From a checkpoint of a small mixture-of-experts model trained on Wikipedia.
Size: 20 layers, vocabulary 8192.
Below are experts of layer 15 (counted from 0) of a mixture-of-experts language model. Rows are named router (the router's row for the expert), gate (a neuron's input weights, with its number), up (a neuron's input weights, with its number), down (a neuron's output weights, with its number) and show model dimensions 192-287. Each number is 200 + 20 x the weight over its row's rms, rounded and kept within 0 to 999.
After each expert's rows: a language model's description of what the expert responds to. This comes from a sample of Wikipedia text that the model never trained on.

# expert 32
router,230,197,180,196,218,188,203,157,213,154,226,177,225,185,206,196,234,217,196,200,210,199,236,200,224,241,217,160,197,171,184,193,164,220,213,220,197,200,201,229,197,185,208,183,214,220,174,216,228,181,198,201,196,195,204,201,210,224,203,198,215,190,188,208,206,179,171,243,191,218,184,209,216,191,180,230,203,199,204,202,187,174,186,205,184,189,182,198,187,189,214,187,209,263,216,197
gate9,234,177,170,228,194,220,175,215,205,241,204,196,214,179,172,207,221,178,146,192,170,181,204,199,210,190,192,184,217,226,225,206,190,185,197,185,181,193,193,196,200,193,160,200,165,201,217,188,188,239,203,203,201,207,165,210,170,168,240,178,215,211,183,228,208,235,187,190,198,218,171,210,249,196,172,208,205,221,184,157,237,203,204,175,198,192,207,199,175,179,205,201,217,184,199,233
up9,178,172,188,188,225,159,184,212,206,211,212,173,168,197,191,170,161,186,189,191,199,207,195,218,204,201,229,205,171,208,176,180,215,223,185,214,225,210,201,192,185,176,195,203,192,211,219,240,179,189,193,232,187,229,202,225,219,202,201,213,249,166,172,229,169,151,209,194,219,208,209,153,217,222,177,182,181,179,178,185,200,198,215,153,170,213,179,202,191,177,192,171,232,214,188,205
down9,186,170,181,154,178,201,204,210,207,188,137,165,193,198,234,163,183,203,209,191,186,195,182,201,209,243,218,211,200,204,214,191,177,196,242,221,219,181,213,238,219,181,193,193,219,189,217,217,205,191,195,171,186,205,166,223,179,212,179,231,191,212,211,197,190,166,197,207,237,186,189,202,198,232,209,215,233,215,205,165,201,237,172,194,208,201,177,187,186,211,213,210,208,206,191,236
gate10,199,227,186,226,175,239,201,217,208,208,188,198,169,192,190,219,214,190,222,221,196,240,199,182,186,197,193,204,177,209,222,179,191,207,222,175,225,219,191,212,176,159,172,186,210,215,172,191,232,215,162,179,192,223,199,194,231,230,207,193,189,199,215,185,182,197,244,234,195,201,202,162,198,245,196,162,214,179,207,210,197,203,228,225,203,201,201,228,232,186,176,190,214,181,199,169
up10,214,202,212,201,236,194,189,194,186,187,198,193,236,243,191,164,193,188,219,204,184,211,191,208,223,212,167,222,173,213,178,213,200,198,213,216,185,177,193,177,225,186,180,210,179,212,241,221,213,207,174,203,226,196,199,222,195,161,225,215,210,207,207,214,255,241,199,182,178,174,186,198,202,203,210,202,193,186,206,202,172,214,209,183,202,169,219,179,197,204,164,207,185,195,205,202
down10,211,211,224,176,192,203,207,195,207,201,203,192,189,193,203,203,234,198,191,199,196,223,201,158,200,241,225,244,203,162,225,173,207,191,203,193,195,204,198,182,192,214,172,214,209,182,208,177,190,210,174,214,176,198,212,233,209,181,215,210,199,209,186,176,194,211,217,176,202,194,205,214,201,211,209,175,222,175,217,196,194,194,191,189,201,165,219,214,214,167,212,197,182,157,215,156
Description: Commas, mostly between place names, numbers and clauses, and connectives like and, but, who, which, he.

# expert 46
router,206,189,202,201,197,171,218,181,189,216,197,185,213,184,215,211,209,196,191,194,174,190,209,162,214,186,213,180,207,198,230,203,201,221,243,197,209,202,208,218,188,204,213,200,224,183,180,207,201,197,173,239,169,182,196,230,175,248,169,210,221,220,171,201,193,194,188,193,199,172,207,163,189,214,176,216,181,207,209,206,192,168,215,221,189,200,210,163,145,213,190,204,165,231,182,229
gate0,151,182,158,212,187,197,175,223,159,195,164,227,161,212,202,222,218,185,182,231,188,213,157,177,176,217,207,207,212,216,173,229,221,179,185,165,211,191,202,207,182,219,200,201,207,213,220,197,178,143,206,193,193,199,175,211,201,180,181,220,197,191,207,211,179,214,176,182,179,167,203,189,193,200,180,161,208,186,212,183,205,168,203,191,187,189,196,240,200,188,205,200,176,183,206,207
up0,174,217,192,202,173,200,194,199,190,198,227,203,216,179,212,218,177,194,202,212,203,177,194,183,168,217,198,159,236,203,178,195,197,170,195,175,198,186,221,207,244,185,228,229,201,201,198,221,191,188,182,188,192,204,185,233,225,182,194,209,203,194,237,207,213,221,200,189,226,163,217,199,238,181,148,194,182,201,175,232,223,196,205,219,233,181,185,208,225,153,195,213,204,207,175,205
down0,201,183,190,209,173,203,220,208,208,184,217,169,211,178,187,256,184,253,196,210,223,193,221,171,186,227,238,164,227,192,214,199,189,192,189,210,191,201,185,224,194,192,189,231,203,235,194,202,220,197,219,180,225,213,195,179,224,220,179,214,162,234,232,184,197,174,193,194,166,206,215,238,211,197,224,189,194,212,187,189,195,251,206,190,218,178,230,207,206,179,232,175,203,219,189,203
gate1,183,189,215,181,203,209,206,193,210,197,187,219,186,187,207,229,196,199,213,216,201,185,174,157,199,224,218,202,189,222,204,176,184,176,200,197,195,180,173,182,172,196,191,190,223,204,216,204,218,225,220,227,193,216,235,165,198,187,212,207,197,212,198,202,224,163,197,236,204,190,174,173,216,250,196,197,189,164,225,174,189,208,230,162,230,157,202,214,183,181,175,188,188,203,205,200
up1,185,212,218,205,207,230,212,190,183,200,188,239,171,216,269,191,200,200,202,203,178,210,147,171,214,174,202,185,212,177,207,180,231,201,203,191,180,218,198,223,157,170,230,205,223,200,207,193,207,208,212,236,157,208,181,214,213,216,193,211,222,212,208,207,177,201,216,211,213,180,195,207,201,230,196,198,181,160,212,175,226,173,224,229,185,208,205,180,185,182,209,214,192,188,240,201
down1,206,219,180,183,230,206,207,180,196,196,184,206,177,213,212,198,231,188,170,214,189,172,193,195,177,194,193,189,214,229,223,198,184,204,177,177,196,186,215,238,179,213,215,205,209,168,205,190,181,224,182,153,210,202,203,211,225,194,164,224,177,206,220,194,203,182,189,199,212,236,178,211,207,247,186,187,194,194,228,214,187,198,170,185,193,179,200,193,202,213,204,182,185,207,177,199
Description: English first names like John, David, Robert, female name endings in sports rosters, and sentence-ending periods and commas.

# expert 45
router,181,214,178,200,180,175,222,185,203,215,190,219,203,182,194,189,196,169,191,196,177,208,192,181,220,223,185,187,187,200,181,207,231,192,194,198,164,212,194,192,221,222,186,196,199,176,176,183,202,228,173,215,230,209,177,155,182,218,190,190,196,178,188,186,184,231,199,193,186,181,213,165,173,247,187,201,236,172,173,232,202,207,209,208,234,171,219,223,203,237,205,198,194,191,186,210
gate0,162,221,211,237,169,150,197,232,154,171,183,172,208,177,213,228,228,159,221,231,211,189,218,181,209,208,241,211,197,165,173,210,193,168,205,207,201,201,181,183,188,221,205,193,205,210,208,208,183,177,211,178,175,191,221,199,174,172,198,169,196,188,176,219,213,182,211,176,240,205,201,192,202,215,193,184,242,191,230,226,211,202,214,182,196,181,197,220,199,194,168,222,249,221,229,229
up0,234,193,224,187,196,160,195,197,209,219,213,187,204,195,205,191,187,193,223,204,208,225,185,184,195,218,201,202,215,219,242,187,185,220,230,229,237,177,155,213,205,183,210,231,200,228,202,210,181,186,179,189,189,233,205,192,246,202,196,205,198,243,211,222,191,166,221,196,201,193,240,235,182,193,187,202,191,216,223,198,177,208,149,175,196,208,203,184,210,193,193,231,203,221,217,211
down0,185,193,204,226,201,212,180,206,188,214,190,215,186,186,167,208,208,207,215,195,192,224,162,201,227,180,211,203,218,205,204,231,203,186,183,184,240,203,158,209,197,216,236,176,234,194,215,197,205,196,233,174,210,191,204,178,206,182,201,206,197,188,184,190,200,206,210,189,190,226,212,228,238,172,222,193,195,223,216,190,210,193,198,203,225,167,210,168,181,184,191,162,218,184,209,206
gate1,196,229,213,181,209,232,205,186,183,250,219,177,206,213,184,183,216,176,175,200,196,246,179,203,202,192,197,195,188,233,170,203,174,200,217,200,235,211,214,175,204,180,202,199,212,247,189,197,195,170,199,197,215,250,234,216,233,178,197,254,238,180,224,220,191,192,224,188,203,211,187,177,178,177,181,184,224,219,231,207,235,181,190,172,213,191,201,197,184,208,201,208,212,203,171,196
up1,187,206,182,206,177,205,221,180,195,187,166,203,174,177,199,214,183,183,205,211,186,214,196,203,208,196,230,200,180,209,205,210,204,208,209,206,141,247,198,240,228,206,220,211,198,253,212,213,224,185,145,248,220,224,174,209,209,212,189,215,184,220,183,186,220,188,184,179,189,167,216,227,215,207,193,184,200,222,210,205,193,193,233,203,194,184,213,209,187,235,205,180,171,206,185,200
down1,175,171,222,209,213,194,178,194,216,226,189,186,177,200,179,180,216,156,216,208,179,215,195,185,208,186,205,202,223,194,234,214,197,207,204,200,201,192,197,205,223,208,195,185,193,179,202,225,195,179,182,198,203,186,162,222,231,202,208,238,203,199,219,206,222,210,241,183,219,190,209,202,205,236,214,226,208,177,172,171,205,203,209,199,211,195,217,204,205,211,173,179,206,183,208,221
Description: First names, person nouns and agent endings like applic-ants, keep-ers, plus was, were, is in narrative prose.

# expert 40
router,185,232,206,207,203,228,180,223,186,205,186,184,181,200,217,203,185,200,208,217,215,218,214,186,220,216,182,182,243,189,199,159,226,200,226,222,225,232,209,176,190,220,185,234,217,200,203,229,198,200,233,221,245,223,179,176,212,210,217,170,181,196,177,217,241,194,223,210,200,183,168,187,155,189,227,194,210,181,193,207,192,199,224,188,212,189,206,209,210,206,184,167,165,146,168,198
gate0,193,204,203,201,170,224,212,184,224,228,228,221,157,171,260,216,170,170,232,189,188,234,183,179,213,183,208,176,224,194,173,183,173,175,201,195,188,206,166,193,195,196,211,199,204,229,155,213,211,207,183,174,225,223,156,220,206,225,195,170,230,193,198,202,214,179,199,217,210,235,203,184,195,230,200,166,195,172,191,199,205,223,180,186,205,199,230,221,177,162,196,209,193,196,226,192
up0,175,202,179,200,192,192,198,186,196,204,178,196,192,189,228,226,188,227,233,186,146,177,198,196,187,192,188,205,180,164,193,194,214,210,217,202,210,200,216,187,192,165,164,204,178,241,204,227,181,229,215,208,190,189,213,167,186,192,205,196,180,195,181,208,196,193,209,209,224,182,235,203,209,161,189,245,186,201,212,214,224,225,208,206,223,165,182,225,191,188,227,193,191,192,209,196
down0,210,221,193,213,177,196,177,219,186,198,185,200,190,229,182,208,213,190,194,220,201,205,191,194,218,201,254,202,223,194,219,208,230,193,197,169,200,176,241,198,199,212,145,182,215,196,197,175,214,208,228,215,216,184,229,196,225,189,202,225,196,185,189,207,194,165,201,169,201,207,177,195,179,197,181,187,199,227,205,153,165,185,205,241,197,210,198,165,191,201,195,213,189,201,232,181
gate1,165,219,239,215,216,199,192,174,199,198,206,199,197,216,178,209,178,222,199,200,248,209,196,176,193,181,214,192,218,216,181,194,223,185,199,202,198,202,207,236,223,199,215,242,205,204,181,204,214,199,225,170,188,165,229,198,231,230,168,188,213,169,187,180,177,186,196,201,217,180,193,194,168,204,231,177,194,179,168,223,210,197,217,186,184,192,212,205,202,229,219,216,179,221,180,215
up1,235,203,175,192,211,214,193,202,193,150,210,221,183,175,219,185,175,202,205,181,172,220,202,202,176,223,198,191,184,198,203,208,207,225,216,245,220,195,210,201,209,199,192,189,212,222,198,183,208,222,212,207,210,193,227,166,209,218,182,219,171,210,194,200,173,218,212,175,187,164,151,175,217,180,230,226,227,205,198,194,184,223,145,185,192,188,219,190,184,195,211,186,163,182,178,194
down1,188,202,218,231,175,164,175,198,219,198,197,185,190,173,171,197,197,234,227,210,208,215,168,169,206,218,226,201,172,195,221,201,220,186,214,200,232,199,209,204,183,210,259,187,241,202,209,208,180,210,194,220,233,221,228,164,178,200,188,190,206,173,196,233,196,194,185,181,185,177,162,217,202,196,226,190,177,187,150,190,212,202,168,189,209,174,222,190,206,213,160,162,209,169,207,213
Description: Suffixes and abstract nouns in explanatory prose, such as -rated, -ly, -ing, focus, evidence, rights, influence.

# expert 26
router,198,184,181,214,223,207,233,201,204,217,214,181,203,197,188,219,229,187,227,191,204,179,214,208,219,183,186,175,243,193,216,208,227,193,190,204,160,192,202,209,203,182,182,203,173,177,175,203,173,219,203,208,227,211,208,173,185,194,209,195,233,192,231,234,207,206,199,161,187,202,230,184,198,217,211,170,189,215,186,192,203,178,206,208,172,216,150,171,178,199,151,177,203,219,204,182
gate0,210,179,172,166,217,213,201,180,202,227,161,151,192,208,190,217,196,204,195,184,190,172,195,215,193,212,205,202,191,146,197,189,197,203,204,186,192,192,196,261,189,180,224,181,215,182,210,200,201,204,194,215,189,163,192,203,194,199,194,187,223,206,160,207,200,217,158,190,222,203,212,212,230,175,202,186,200,220,176,170,220,193,232,204,218,214,186,188,206,214,188,187,213,208,221,200
up0,196,195,192,189,207,213,248,246,192,214,208,220,217,212,193,188,199,186,216,211,163,197,208,190,168,240,229,200,168,217,191,170,171,218,243,206,174,184,178,189,232,189,196,186,234,171,195,209,211,201,237,189,200,206,211,221,186,252,183,219,197,233,210,222,206,181,187,211,172,191,223,157,207,204,190,197,208,201,197,196,172,168,165,221,198,179,223,183,175,196,221,211,210,232,195,179
down0,195,160,196,195,196,227,165,209,213,192,199,193,219,195,178,193,210,211,229,204,234,204,242,239,225,213,184,198,217,169,203,211,220,188,218,178,202,229,189,166,188,211,201,221,214,210,214,169,181,214,219,193,185,173,229,212,205,222,193,185,233,188,184,194,192,183,204,178,186,209,194,218,250,243,196,220,209,228,215,181,205,198,207,189,203,188,198,221,184,215,211,208,222,166,200,176
gate1,185,210,207,183,214,201,206,228,185,205,179,189,190,177,189,233,161,210,205,227,189,217,220,174,196,214,190,207,173,207,178,181,207,175,228,191,186,209,172,212,181,197,191,194,217,223,221,198,173,192,188,173,176,181,217,193,209,186,200,210,210,179,204,242,172,180,203,211,228,202,231,200,186,192,234,214,200,204,199,224,228,210,177,198,193,194,198,184,211,210,179,194,178,226,199,168
up1,208,156,181,191,247,192,215,218,203,185,205,208,212,162,219,203,169,200,182,225,214,204,201,191,168,213,185,220,201,192,206,220,233,172,201,197,209,195,178,188,218,216,208,145,183,222,228,237,190,204,218,235,210,227,184,203,197,201,181,197,190,201,190,205,177,236,195,190,201,156,197,206,196,195,213,219,209,161,214,212,199,201,174,198,205,217,176,214,191,167,194,171,205,220,207,194
down1,199,223,212,214,213,171,215,222,192,186,192,217,197,216,193,186,211,195,227,206,201,205,201,205,238,170,177,211,213,208,221,209,201,167,235,228,200,233,160,186,186,176,212,233,175,199,207,218,196,183,217,162,209,227,219,168,202,190,186,179,209,200,215,186,248,196,215,215,166,197,231,186,228,186,236,198,206,214,175,212,211,226,228,184,159,194,132,184,214,190,187,189,166,182,205,218
Description: Words in award and release sentences, such as nominated for, Best, Award, Association, released, American.

# expert 5
router,190,183,170,224,132,187,200,211,200,190,172,209,207,181,216,177,167,198,189,197,168,191,196,185,232,201,218,197,234,174,166,196,186,225,203,226,210,222,224,190,177,193,159,209,200,222,225,213,171,198,223,174,220,212,193,202,206,176,188,182,137,191,193,211,169,212,195,202,177,222,210,203,158,218,190,232,233,162,204,174,190,211,223,197,201,181,180,188,214,207,205,227,230,181,219,209
gate0,223,214,184,185,198,181,208,203,199,191,188,184,198,225,211,208,197,180,217,212,186,201,200,204,199,212,218,239,218,192,202,194,156,214,233,209,179,243,161,183,200,216,184,166,201,203,201,201,198,223,176,196,213,177,200,209,215,224,234,220,183,219,190,210,188,187,214,196,171,237,216,203,212,163,206,169,181,194,218,201,200,155,246,177,197,199,173,197,205,185,204,187,206,202,166,207
up0,204,176,172,166,193,210,214,235,220,192,209,213,213,194,235,166,198,204,204,193,201,203,218,209,205,234,228,205,221,203,163,219,217,229,235,197,197,232,200,214,225,194,198,142,193,184,173,208,217,181,190,215,186,184,186,215,214,162,188,202,206,210,197,188,230,183,212,180,203,220,198,211,198,213,219,193,191,183,182,204,178,172,238,189,188,183,215,157,213,161,216,207,192,183,196,205
down0,193,217,209,200,198,228,201,187,208,217,248,203,229,250,192,187,184,202,190,214,220,237,202,196,213,210,222,207,200,200,222,193,216,195,230,206,196,191,190,208,184,172,185,195,228,153,201,210,171,214,158,213,197,174,189,212,220,215,187,216,229,200,200,185,163,218,222,183,161,155,205,227,198,184,246,196,186,177,207,183,182,180,177,157,201,187,187,177,180,191,187,202,225,210,218,190
gate1,223,199,178,214,182,226,189,209,212,168,186,219,160,174,192,221,187,186,189,177,185,207,192,167,205,183,243,211,181,138,183,186,207,211,222,239,182,173,208,194,196,202,180,232,182,203,209,200,184,194,203,218,199,200,242,189,224,187,220,195,189,188,204,209,190,200,205,191,186,199,201,225,239,150,196,241,226,200,187,174,202,199,209,238,192,172,207,182,200,213,217,162,222,187,228,182
up1,168,199,186,208,207,212,190,206,185,193,161,193,213,226,178,206,219,209,226,185,190,176,206,179,190,232,177,186,186,200,207,171,208,193,217,188,239,191,200,212,215,176,169,185,196,175,178,180,193,220,187,192,199,206,188,174,223,161,193,221,189,212,231,202,196,208,222,189,180,204,194,211,216,193,201,209,188,181,215,217,211,207,166,165,224,185,182,170,175,220,185,187,190,209,210,207
down1,209,199,196,190,191,177,230,198,231,135,175,186,203,187,196,199,198,188,194,168,188,195,209,188,167,197,186,199,210,183,216,194,212,199,218,201,180,186,215,177,190,204,189,164,189,186,202,216,202,194,182,181,196,225,194,177,209,222,184,221,202,187,219,179,210,186,192,188,192,220,218,203,211,180,183,198,191,195,197,219,197,194,237,201,214,232,184,229,186,231,203,211,203,230,213,174
Description: Verb stems and inflection pieces after to, was, be or it, such as get, suggest, suff-ers, divorce-d, ro-ut-inely.

# expert 28
router,198,170,205,195,223,181,208,188,190,191,198,204,200,173,216,174,239,214,164,196,207,187,199,169,236,196,205,221,189,232,207,220,180,196,201,171,211,176,167,207,219,179,222,211,235,206,185,196,215,213,169,184,166,187,209,230,196,221,182,225,221,228,202,204,211,222,217,210,215,197,201,205,228,185,198,183,204,209,223,210,187,209,198,207,179,214,169,205,193,174,201,214,219,225,192,198
gate0,187,216,184,211,217,166,199,200,186,239,180,209,185,210,216,193,167,212,207,169,220,235,203,189,186,201,201,194,211,159,198,184,213,201,196,207,228,207,236,193,206,177,192,196,162,197,189,199,194,193,224,176,217,205,165,236,203,225,199,178,182,192,196,212,191,181,184,185,224,192,208,177,222,200,188,226,170,208,178,228,200,207,172,221,211,210,187,225,215,178,190,208,226,211,203,191
up0,174,174,155,218,201,202,241,193,167,202,183,226,221,196,201,164,204,229,226,183,239,225,225,195,193,196,228,218,200,199,190,189,198,192,165,158,243,181,227,203,162,197,196,205,196,185,211,211,202,202,203,251,205,222,205,192,219,226,196,196,189,226,188,243,213,177,221,202,220,193,195,201,221,187,199,185,199,213,233,236,191,216,172,221,200,205,175,242,218,202,168,182,219,212,192,182
down0,166,200,198,202,171,189,187,189,222,202,244,159,174,204,181,177,185,200,232,216,231,190,207,172,207,190,186,202,187,220,211,211,215,218,172,164,217,180,197,204,198,234,178,196,189,193,204,185,209,192,216,202,136,220,191,215,212,222,201,210,191,203,213,190,210,202,227,193,195,173,204,208,231,207,213,203,187,171,201,172,226,181,178,209,185,177,205,136,181,222,230,205,184,212,187,247
gate1,218,206,148,193,188,221,197,213,164,201,211,185,193,157,221,175,184,219,195,206,202,222,196,207,208,206,238,209,223,207,207,181,214,207,224,189,171,191,147,158,196,211,189,177,185,205,198,221,229,187,219,224,225,183,205,202,211,211,180,187,225,213,171,232,197,193,218,190,179,198,207,226,166,216,249,201,178,192,187,198,193,223,189,206,196,194,192,180,187,206,197,210,215,183,218,232
up1,211,193,189,181,201,192,184,201,174,195,202,200,188,240,159,190,223,224,186,171,244,205,172,198,195,191,200,198,238,194,174,195,184,191,206,209,206,188,178,187,193,161,166,241,241,212,200,202,194,163,201,206,203,209,188,195,179,196,192,178,200,207,198,164,205,199,174,206,169,207,202,211,228,199,207,207,194,192,227,206,203,189,164,218,182,195,206,186,210,190,193,215,199,183,237,239
down1,207,225,164,202,191,216,198,214,225,222,204,202,256,219,152,193,183,190,203,231,216,205,220,220,208,232,189,204,206,211,222,203,230,202,221,227,177,209,154,196,192,210,195,187,200,207,170,209,201,194,208,203,185,206,177,212,205,261,202,212,218,191,212,221,182,153,181,198,194,194,195,210,164,185,213,209,217,199,194,187,182,181,220,209,206,195,172,208,200,241,200,219,201,212,241,177
Description: Colons and punctuation after infobox field names like Date of birth, Released, Established, plus coordinate degree and minute marks.

# expert 27
router,205,164,157,165,177,203,178,222,207,188,210,225,212,234,168,177,173,199,178,222,176,204,163,175,223,214,192,187,185,236,163,189,237,186,197,172,192,176,174,181,194,173,216,205,192,202,249,206,214,194,190,207,206,209,197,204,179,187,213,177,207,178,186,214,184,182,216,175,211,216,204,219,198,210,236,214,189,188,230,208,214,228,186,187,191,185,219,201,212,193,218,199,193,220,187,216
gate0,201,179,184,227,253,162,204,216,177,192,232,212,186,162,190,188,217,196,179,206,190,197,166,226,196,199,169,247,168,240,188,191,224,216,211,226,178,189,203,208,190,196,184,222,189,210,231,178,207,222,217,211,192,212,189,210,170,222,189,195,198,204,207,232,183,216,186,204,221,222,254,198,196,206,200,226,180,211,178,193,205,222,201,192,207,188,213,183,197,214,166,186,195,194,180,194
up0,219,215,212,194,212,219,196,207,174,185,185,196,184,192,198,208,234,201,203,175,193,196,177,219,220,157,153,187,211,227,206,257,183,210,197,222,216,221,216,190,203,195,183,162,213,206,180,244,181,202,193,175,204,226,215,205,240,197,206,185,208,180,177,211,202,186,228,196,200,228,215,180,211,231,218,156,205,188,193,188,175,197,217,242,194,229,195,200,180,203,213,197,165,209,181,193
down0,200,203,160,217,183,215,187,183,225,185,200,225,197,208,167,211,137,240,175,199,202,214,211,202,197,176,243,167,205,211,190,154,229,195,224,188,196,180,205,210,208,181,176,214,213,184,204,214,175,191,171,200,204,224,196,230,219,228,217,207,202,189,193,185,203,182,190,179,149,185,216,160,155,207,214,248,200,214,217,237,174,200,183,180,176,206,209,205,202,181,205,215,193,197,166,200
gate1,222,206,232,257,196,185,197,204,201,190,228,214,174,170,189,234,226,179,199,204,211,201,188,189,226,211,214,208,201,216,233,199,222,205,187,201,204,177,207,205,188,157,207,197,197,176,205,184,162,205,231,176,192,202,190,211,220,199,165,200,175,226,204,180,179,210,154,182,224,206,220,184,231,165,214,213,189,190,182,187,199,195,207,183,193,191,183,218,207,214,178,226,190,223,170,203
up1,210,225,162,226,241,210,216,169,228,213,201,234,211,206,203,203,198,195,170,217,197,191,263,230,205,215,187,181,200,217,211,176,162,195,201,156,228,238,162,210,235,182,195,232,232,193,202,210,236,223,204,174,194,207,189,225,209,182,202,206,206,181,209,193,210,235,224,212,230,200,192,222,189,213,217,211,229,211,193,200,210,199,220,244,210,214,217,178,174,197,221,219,171,219,193,204
down1,213,183,217,200,188,231,211,195,229,201,189,181,190,213,202,198,183,184,209,197,200,200,198,192,209,187,206,176,196,225,206,174,219,217,175,177,187,242,209,189,189,197,192,235,172,202,225,166,204,252,214,185,211,181,189,174,193,201,142,203,214,194,204,244,210,211,197,210,195,205,184,215,201,171,194,212,210,185,249,192,213,216,185,192,195,200,205,230,193,244,202,158,175,223,195,207
Description: Words and pieces about aircraft, ships, weapons and engines, such as carri-er, Submar-ine, bomb, flight, often after a, with or and.

# expert 24
router,210,202,177,190,198,177,205,202,231,251,201,213,202,175,195,203,236,220,205,197,213,184,210,202,180,167,195,194,190,177,203,233,218,182,185,195,210,201,195,191,190,223,167,197,151,181,222,233,201,185,211,215,228,195,213,197,193,200,185,204,212,194,251,192,230,218,191,167,195,233,196,196,190,209,208,224,178,192,221,166,175,191,192,193,242,207,193,210,180,180,207,191,197,202,215,178
gate0,197,200,183,215,191,193,169,187,207,223,172,211,208,236,188,197,208,215,198,181,218,187,190,209,189,183,191,193,209,216,199,224,198,219,200,200,183,174,193,185,218,228,186,200,197,200,238,248,228,237,196,183,231,201,218,156,164,193,218,192,188,201,197,181,161,262,187,196,204,217,203,154,190,225,176,194,190,191,222,179,214,190,226,163,218,208,180,211,184,172,205,189,205,205,183,208
up0,203,207,199,192,205,243,211,192,207,205,194,226,235,203,222,201,182,169,219,239,192,208,212,221,162,203,200,214,226,172,222,202,207,204,216,179,198,187,185,217,173,221,229,193,184,208,206,222,196,218,190,205,180,224,206,193,185,219,195,193,126,230,217,171,170,194,219,205,239,191,180,175,209,188,241,209,170,197,196,158,209,204,224,208,190,227,224,228,186,182,206,179,216,183,217,199
down0,168,155,208,217,203,189,209,196,181,214,191,226,211,208,218,157,217,208,167,204,252,231,207,196,211,167,208,233,227,199,210,215,175,199,198,210,199,220,165,184,157,203,191,167,209,194,205,179,225,191,223,227,184,194,224,219,215,212,192,187,221,200,211,207,176,172,158,189,207,202,202,195,207,183,182,196,182,178,243,193,215,204,242,192,185,222,186,197,233,191,224,218,182,202,212,188
gate1,173,168,200,176,197,214,203,217,221,207,174,198,248,169,210,191,185,198,204,175,188,216,205,185,175,187,211,212,194,203,202,187,222,188,219,216,211,191,202,196,196,177,219,242,152,194,216,193,177,177,214,191,188,227,217,223,189,202,208,208,158,215,230,197,202,196,230,207,191,201,223,200,181,172,203,240,186,192,228,185,184,180,211,181,219,176,165,219,186,185,181,206,213,201,202,161
up1,161,191,200,219,190,180,183,209,205,224,204,221,190,195,191,206,227,211,203,194,184,221,159,200,206,170,190,195,204,211,157,190,210,184,221,194,212,243,183,205,195,178,178,185,150,214,216,212,199,193,210,203,226,204,235,130,170,196,215,200,228,155,193,177,212,213,211,216,185,162,198,196,197,206,205,203,209,219,210,189,193,192,178,207,190,198,206,215,219,176,173,217,222,174,211,176
down1,227,174,187,188,179,204,192,218,185,203,223,180,230,221,214,200,196,179,201,187,227,193,229,214,253,196,191,186,176,223,172,250,221,192,229,178,251,170,166,210,200,205,189,206,220,195,199,185,182,176,185,210,155,192,181,190,217,216,193,188,212,206,208,183,174,167,203,208,206,173,239,233,207,195,237,155,202,224,205,220,199,196,212,204,207,196,163,178,174,195,160,174,250,184,188,181
Description: Words in music articles: instruments, genres, chart names like Hot R&B/Hip-Hop Songs, and guitar, bass, singer.

# expert 36
router,228,185,206,200,250,195,183,209,198,201,256,213,184,162,215,177,210,201,200,170,184,212,167,211,203,182,232,204,192,188,188,217,237,244,175,228,165,241,193,213,203,220,210,184,197,228,178,189,244,222,180,202,198,237,213,181,215,244,200,186,179,223,204,190,201,195,183,200,193,190,210,205,217,205,203,197,196,211,208,197,156,236,168,206,174,205,192,170,199,167,191,238,222,202,261,172
gate0,170,171,192,181,232,241,180,207,199,200,209,195,171,204,179,205,198,164,201,211,207,199,187,190,202,200,220,228,235,201,178,208,196,187,179,250,212,201,229,190,219,221,219,201,212,185,202,224,207,217,203,219,201,217,179,163,201,219,212,219,225,212,208,238,211,193,180,205,223,191,203,179,160,203,174,228,228,211,198,175,220,231,201,179,249,207,194,186,198,167,192,196,155,212,203,202
up0,171,187,262,209,208,213,212,237,173,212,182,217,250,205,170,220,190,243,206,197,187,184,174,237,207,187,205,218,216,185,196,177,197,163,211,202,192,177,197,171,188,174,227,159,204,200,193,230,176,189,196,207,213,210,215,162,190,178,220,183,224,232,196,168,172,164,186,212,215,192,226,183,189,190,197,220,213,191,212,215,199,179,183,163,209,212,214,218,178,171,174,218,184,190,187,198
down0,195,181,182,162,188,196,162,211,207,162,170,199,200,192,213,205,194,187,203,221,191,191,228,209,190,209,150,206,218,200,184,223,203,183,203,168,244,204,186,183,193,215,192,207,217,215,194,208,196,239,206,206,223,194,206,260,183,225,202,224,196,208,171,235,190,199,221,212,190,203,189,187,182,183,210,229,209,206,213,198,205,156,207,200,171,215,234,233,244,203,191,195,247,211,173,194
gate1,215,203,189,194,192,184,205,208,148,179,203,186,189,200,193,214,219,196,200,186,210,214,247,190,219,184,168,194,175,215,197,225,199,202,242,203,203,183,203,194,261,204,202,214,183,220,183,169,201,222,187,186,230,211,219,203,179,171,201,238,222,226,189,242,217,213,183,220,156,204,236,198,175,209,179,229,200,221,228,162,182,198,221,184,205,208,161,186,183,191,191,180,208,163,211,225
up1,175,216,197,199,209,164,163,207,196,211,169,208,215,182,192,152,198,230,215,182,213,178,173,188,175,204,176,199,178,192,205,195,208,161,243,174,180,219,187,194,198,202,214,230,194,183,171,168,230,191,173,206,209,162,197,184,176,220,209,208,172,206,188,170,231,219,196,195,188,194,188,192,214,180,157,191,217,186,174,165,211,178,178,201,242,211,193,208,170,185,209,170,216,192,190,247
down1,213,171,191,208,219,178,171,212,205,216,205,179,201,208,166,179,229,165,205,211,235,206,189,177,212,213,222,222,228,185,190,235,175,192,206,185,197,238,166,221,181,205,167,243,221,205,182,203,206,222,190,193,192,180,184,227,207,176,172,241,205,205,198,180,184,218,170,194,189,203,199,196,191,201,156,185,191,196,209,212,189,183,223,192,253,221,189,218,197,190,197,200,214,226,208,194
Description: Is or was after an article's subject, as in "is a French photographer", and digits inside decimal coordinates like 78.52000°W.